{
  "routed_scale": 16.6,
  "router_z_loss": 0.0001,
  "lr_router": 0.000551,
  "tie_word_embeddings": false,
  "init_std_o": 0.023,
  "optimizer": "soap_variant",
  "lr_head": 0.00874,
  "decay_fraction": 0.901,
  "doc_mask": true
}
Below are experts of layer 5 (counted from 0) of a mixture-of-experts language model. Rows are named router (the router's row for the expert), gate (a neuron's input weights, with its number), up (a neuron's input weights, with its number) and show model dimensions 0-191. Each number is 200 + 40 x the weight over its row's rms, rounded and kept within 0 to 999.
After each expert's rows: "comes after" lists some tokens at least twice as common just before its tokens as in all text; "gets" lists some tokens that make up at least twice as much of what it gets as of all text. This comes from a sample of Wikipedia text that the model never trained on. Tokens count by the router's weight.

# expert 32
router,201,208,236,205,196,115,153,172,204,141,149,163,258,234,194,205,238,143,260,170,211,189,179,221,182,198,179,229,178,210,130,241,253,153,183,165,142,139,217,160,174,143,245,235,254,153,243,248,173,219,229,193,289,211,221,216,161,202,151,256,146,204,231,153,190,200,141,181,162,151,221,247,150,248,161,232,236,210,185,187,206,249,203,239,157,160,214,154,234,157,246,240,199,150,265,172,204,158,211,161,249,147,225,221,253,141,203,225,170,137,142,188,214,203,161,146,263,177,260,232,172,257,151,250,248,239,212,241,258,147,165,170,249,255,227,162,142,159,167,207,250,240,181,213,242,265,166,212,247,247,185,203,179,188,169,148,267,130,176,228,244,244,242,135,240,159,196,207,201,175,213,150,151,207,218,298,254,196,138,150,188,141,226,216,153,265,164,161,155,150,178,163
gate0,140,157,137,212,197,159,108,215,181,199,201,221,232,236,223,269,219,163,194,232,213,198,241,179,150,212,172,185,167,216,214,215,202,160,138,204,191,199,146,185,188,174,260,217,225,148,176,229,161,197,205,195,310,179,214,243,147,183,146,176,164,243,188,227,241,134,150,236,182,214,185,179,176,98,158,232,266,188,190,206,265,162,189,329,268,154,218,200,176,181,193,275,216,158,233,204,239,155,193,141,178,237,308,131,222,201,203,177,197,183,184,195,208,229,227,154,142,154,272,252,182,247,187,187,186,241,165,146,198,242,204,168,124,210,257,200,144,146,155,208,119,220,176,233,245,203,132,216,220,241,266,263,244,250,217,166,221,132,200,199,206,226,114,190,254,200,194,181,188,167,243,203,159,179,199,199,102,265,234,149,218,205,210,213,188,201,227,241,202,285,183,206
up0,282,135,179,140,162,144,191,181,163,198,162,197,297,201,204,200,200,202,156,159,163,197,333,223,244,238,179,282,179,181,176,223,233,221,219,232,287,253,216,173,188,229,231,143,245,177,209,189,165,168,248,183,185,194,156,176,219,266,212,194,157,163,206,200,180,155,253,171,148,194,193,188,267,122,199,236,182,245,267,124,207,188,232,210,178,126,247,178,170,128,249,194,199,181,289,169,186,167,193,246,163,213,241,153,222,177,263,232,177,241,217,182,144,297,219,171,181,153,166,226,141,164,186,173,218,275,199,193,189,246,203,254,227,239,235,228,181,183,182,208,227,276,152,187,243,250,196,161,148,203,226,187,194,244,214,182,202,182,227,213,227,173,203,198,188,163,275,217,169,242,199,182,194,228,268,226,125,200,232,155,264,308,156,172,207,183,148,282,165,178,204,258
comes after: "200", "198", "201", "202", "199", "197"
gets: "4", "5", "1", "3", "10", "\""

# expert 145
router,194,206,230,202,197,116,149,161,200,148,144,154,263,243,196,199,238,136,254,160,213,185,181,211,168,204,180,224,175,208,131,235,257,154,176,179,143,153,223,150,178,139,241,239,244,163,237,247,180,211,229,195,280,214,220,219,172,206,151,248,155,205,229,156,190,188,132,184,157,153,221,254,147,260,161,227,235,219,186,182,206,251,211,236,154,161,208,158,227,158,246,235,203,151,259,186,204,167,209,169,251,146,222,227,248,142,214,215,176,141,141,207,213,192,159,138,267,194,261,229,177,249,149,249,245,240,215,255,253,143,163,172,250,263,221,164,145,163,169,204,258,235,178,220,239,266,161,215,248,251,187,202,181,197,178,146,268,125,190,221,254,239,235,133,245,151,189,205,203,184,205,144,155,212,218,303,256,193,136,147,185,131,231,223,161,264,164,169,151,150,177,175
gate0,198,181,277,182,201,195,152,219,168,184,189,224,180,170,185,262,254,147,200,209,195,194,194,171,185,249,242,171,184,171,203,259,206,240,260,233,206,196,233,112,214,110,209,142,185,217,235,299,223,188,98,231,245,177,221,189,189,218,187,179,213,152,193,255,217,228,127,204,204,145,258,219,108,184,191,288,186,192,202,253,136,242,220,199,168,158,239,240,249,323,275,206,204,145,77,251,249,230,216,180,158,123,159,205,184,291,252,155,215,184,172,172,209,150,173,148,162,165,197,195,217,177,204,196,219,185,167,210,216,173,211,242,245,173,180,253,163,272,176,210,135,226,136,162,191,292,188,215,222,228,148,218,131,176,172,214,194,242,196,249,216,174,206,245,206,192,229,185,189,250,233,192,266,216,247,245,138,240,186,230,244,142,183,181,206,189,201,170,182,147,195,228
up0,211,198,213,195,254,204,203,220,158,150,232,137,208,208,109,233,208,196,226,228,154,244,149,204,228,228,182,139,256,181,170,179,240,244,185,177,121,189,248,243,244,244,132,215,224,180,272,214,195,228,253,224,186,205,193,213,149,172,181,213,232,166,226,200,155,233,206,124,185,166,147,163,256,214,131,221,209,190,169,159,219,229,138,208,184,158,285,185,197,204,192,220,227,163,250,168,228,159,226,144,242,239,227,180,229,270,206,205,204,221,235,154,144,221,185,266,158,184,175,206,200,230,198,268,228,176,195,183,230,266,186,216,176,185,215,188,90,200,242,210,230,228,279,164,141,251,183,237,151,262,129,98,213,174,215,243,251,292,186,140,225,185,197,289,220,168,193,127,196,190,205,136,226,195,149,211,216,202,143,120,148,297,229,185,177,171,191,261,267,154,193,267
comes after: "| ", " ", "of ", "and ", "in ", "; "
gets: "\"", "|", "\" ", "200", "°", "199"

# expert 112
router,247,219,211,200,160,78,157,160,190,112,162,167,244,255,235,149,178,140,277,182,236,227,159,202,202,160,210,301,139,176,163,210,299,159,178,201,176,180,242,170,227,110,213,191,215,209,211,231,179,225,207,222,187,200,209,250,206,221,178,214,144,203,190,160,198,221,133,199,215,193,200,283,170,239,225,219,232,163,203,191,178,218,284,263,204,184,229,187,240,171,227,198,128,181,183,190,230,169,205,202,209,179,240,215,267,190,207,218,157,219,174,211,185,212,226,174,204,157,246,235,174,223,154,246,195,321,198,218,245,186,206,190,256,263,170,180,144,205,165,208,268,260,208,185,252,259,179,237,235,242,145,179,175,174,176,144,223,91,166,178,254,208,242,172,241,156,214,201,193,157,226,169,115,252,193,296,210,181,156,195,163,138,176,243,188,211,160,159,251,123,138,154
gate0,301,183,116,176,203,218,174,208,263,226,239,130,188,154,273,197,198,204,191,139,147,232,180,166,242,213,192,147,201,184,181,189,224,212,189,115,143,152,249,249,194,170,175,242,246,169,116,240,256,207,212,206,184,218,228,201,202,199,153,233,209,144,205,282,191,212,161,186,186,301,210,162,241,187,184,279,169,207,256,249,218,176,189,227,171,136,177,205,182,152,168,184,216,193,262,219,199,190,131,161,244,167,216,134,166,203,153,180,229,211,142,222,201,118,248,205,195,97,151,149,201,272,238,258,168,211,242,209,140,161,181,149,222,148,168,148,262,191,257,195,267,204,172,112,108,211,161,154,170,187,254,150,174,172,220,176,178,226,189,146,115,229,260,259,194,273,158,231,192,240,213,205,232,260,177,215,172,188,159,222,179,189,178,207,209,220,205,231,218,204,175,179
up0,156,170,185,215,202,155,222,172,223,144,266,201,217,139,106,225,113,191,157,172,203,200,236,217,186,236,201,258,126,156,177,166,198,245,179,240,204,263,231,146,151,204,201,208,195,171,245,207,190,194,207,84,173,217,170,247,178,193,246,232,250,217,222,271,186,214,204,182,178,235,141,157,192,185,210,243,110,201,190,207,253,184,203,233,237,179,241,187,179,156,204,156,159,231,158,144,134,218,221,245,193,243,270,256,170,184,201,208,165,176,256,234,252,194,167,209,215,207,270,288,115,258,221,234,226,244,200,202,266,198,182,219,259,168,223,161,135,183,174,250,203,281,181,225,225,112,203,209,241,262,268,197,152,230,144,207,169,138,105,208,179,186,201,221,177,199,168,217,249,214,166,180,210,191,145,177,231,120,211,194,173,222,244,117,204,199,179,276,153,154,263,145
comes after: ".", ",", "°", "′", "(", "9"
gets: ".", "9", "6", "5", "7", "25"

# expert 78
router,204,209,231,207,192,110,153,169,207,150,149,155,260,239,197,204,233,142,256,165,213,184,177,226,175,212,175,226,174,197,138,234,252,153,181,174,148,138,221,159,178,139,251,244,251,154,227,253,175,219,230,197,274,215,220,240,164,201,150,245,146,214,225,147,197,187,149,185,163,143,228,250,146,244,166,226,235,213,185,187,208,248,204,233,149,165,210,152,235,164,247,241,206,147,261,175,202,169,200,167,254,144,217,229,251,139,206,225,163,144,141,187,219,204,154,136,265,186,258,241,176,245,137,246,246,245,208,240,255,135,173,164,245,253,223,161,152,163,163,205,254,234,181,213,244,264,167,209,247,254,189,194,192,189,171,154,271,128,172,226,253,250,239,143,242,154,197,209,199,177,214,146,162,207,215,302,248,199,124,148,182,136,229,217,150,264,162,171,156,153,188,176
gate0,173,178,201,165,169,166,189,288,177,258,196,285,202,226,188,175,169,142,200,194,154,182,156,228,196,192,164,220,173,188,148,230,189,163,171,265,170,189,187,290,155,202,226,230,223,174,254,238,236,194,143,204,272,134,220,228,278,149,186,257,181,167,206,100,159,189,213,175,209,175,173,222,96,246,191,259,169,212,268,187,219,201,152,183,206,158,259,218,195,163,199,182,231,196,174,186,190,187,124,131,199,123,152,320,135,158,178,231,142,197,168,234,230,167,197,243,214,222,239,217,247,184,185,208,213,213,203,194,232,226,254,133,216,265,221,265,185,215,168,170,182,175,288,201,222,184,152,220,150,250,242,148,92,156,185,218,207,208,161,259,220,204,165,200,129,131,221,208,192,214,241,221,170,113,189,169,162,197,205,181,132,199,222,203,217,165,185,303,178,229,169,227
up0,239,203,174,124,180,242,185,212,192,279,122,169,230,226,204,236,216,204,152,226,206,233,217,184,188,182,189,178,224,122,227,223,144,154,146,162,175,183,182,49,181,171,204,205,162,114,242,175,190,228,202,120,233,214,200,235,177,183,229,189,138,171,255,241,228,210,193,160,114,214,228,202,257,161,220,175,193,243,145,260,226,171,206,143,190,154,145,157,247,273,157,225,172,222,204,164,207,174,120,238,204,172,206,223,194,70,256,152,183,182,180,280,213,204,180,244,234,235,220,208,193,179,208,180,260,190,186,202,159,244,135,217,144,141,214,210,219,215,255,191,162,166,203,118,238,165,183,177,187,261,158,206,171,156,158,219,209,235,286,165,146,236,159,214,228,181,233,232,262,219,190,215,288,256,168,200,155,151,235,214,226,169,208,214,173,186,151,143,189,222,200,116
comes after: "| ", "; ", "201", "200", "198", "199"
gets: "0", "6", "8", "2", "In ", "4"

# expert 44
router,219,208,213,177,194,172,199,186,178,241,183,150,261,255,182,200,267,172,257,194,231,214,158,270,126,166,238,234,194,152,156,188,228,120,215,166,141,207,234,180,229,170,222,228,246,134,217,216,217,203,203,272,235,226,157,285,178,249,168,228,177,225,298,197,172,205,179,234,170,181,198,223,128,235,142,176,257,177,145,222,224,225,198,294,179,211,244,167,234,179,238,220,185,161,194,206,256,209,200,160,230,179,231,180,206,164,184,187,162,227,138,222,214,163,229,188,280,178,244,233,199,259,126,223,240,287,189,218,250,153,199,124,305,226,150,155,167,187,198,174,207,236,200,270,296,258,173,172,215,252,202,190,213,133,195,172,228,128,204,235,230,224,211,170,236,169,180,174,227,191,222,98,111,221,230,280,206,242,172,175,200,141,213,224,207,267,161,128,198,174,229,161
gate0,213,136,137,231,230,236,171,159,203,208,181,186,181,142,237,176,167,184,242,220,155,255,149,184,179,237,176,193,222,194,265,119,94,186,247,221,160,170,211,170,187,162,220,179,202,231,142,192,194,219,207,186,232,227,217,206,191,218,211,206,171,152,219,117,217,197,239,173,129,215,269,165,256,253,115,211,158,151,185,207,232,234,216,184,203,219,180,222,197,187,271,251,160,183,124,153,197,196,182,223,206,180,267,191,223,219,208,284,234,190,205,196,178,245,198,228,236,147,164,162,212,217,121,215,234,181,153,234,161,158,160,304,265,205,192,193,193,206,290,181,212,202,196,133,218,259,203,219,233,169,245,182,185,122,227,173,215,248,263,185,198,243,246,202,129,272,206,163,218,188,207,211,250,163,220,119,217,237,273,158,149,172,204,123,247,237,168,250,207,172,272,62
up0,121,180,327,181,170,197,176,149,257,209,236,248,136,125,165,187,148,195,209,234,168,230,184,116,165,199,183,154,281,238,267,185,225,185,270,252,248,178,219,203,218,187,222,155,187,256,200,235,192,225,182,249,141,183,159,266,220,124,178,195,223,215,185,168,229,197,229,181,204,168,216,197,212,229,272,216,172,223,226,173,134,190,211,270,157,141,205,238,217,197,174,208,220,215,234,288,230,175,194,234,241,169,215,169,197,214,302,238,188,174,194,264,193,299,210,166,247,196,241,199,187,230,205,175,170,136,204,262,212,163,208,159,158,184,205,302,171,189,141,198,239,232,173,154,223,152,203,223,149,253,242,204,205,228,230,177,269,139,233,248,164,210,241,176,245,160,169,245,200,235,148,203,209,181,133,234,160,207,302,263,208,191,163,251,232,205,227,213,231,232,153,278
comes after: " ", "% ", "0 ", ": ", "- ", "′"
gets: "|", ")", ";", "==", "information", "E"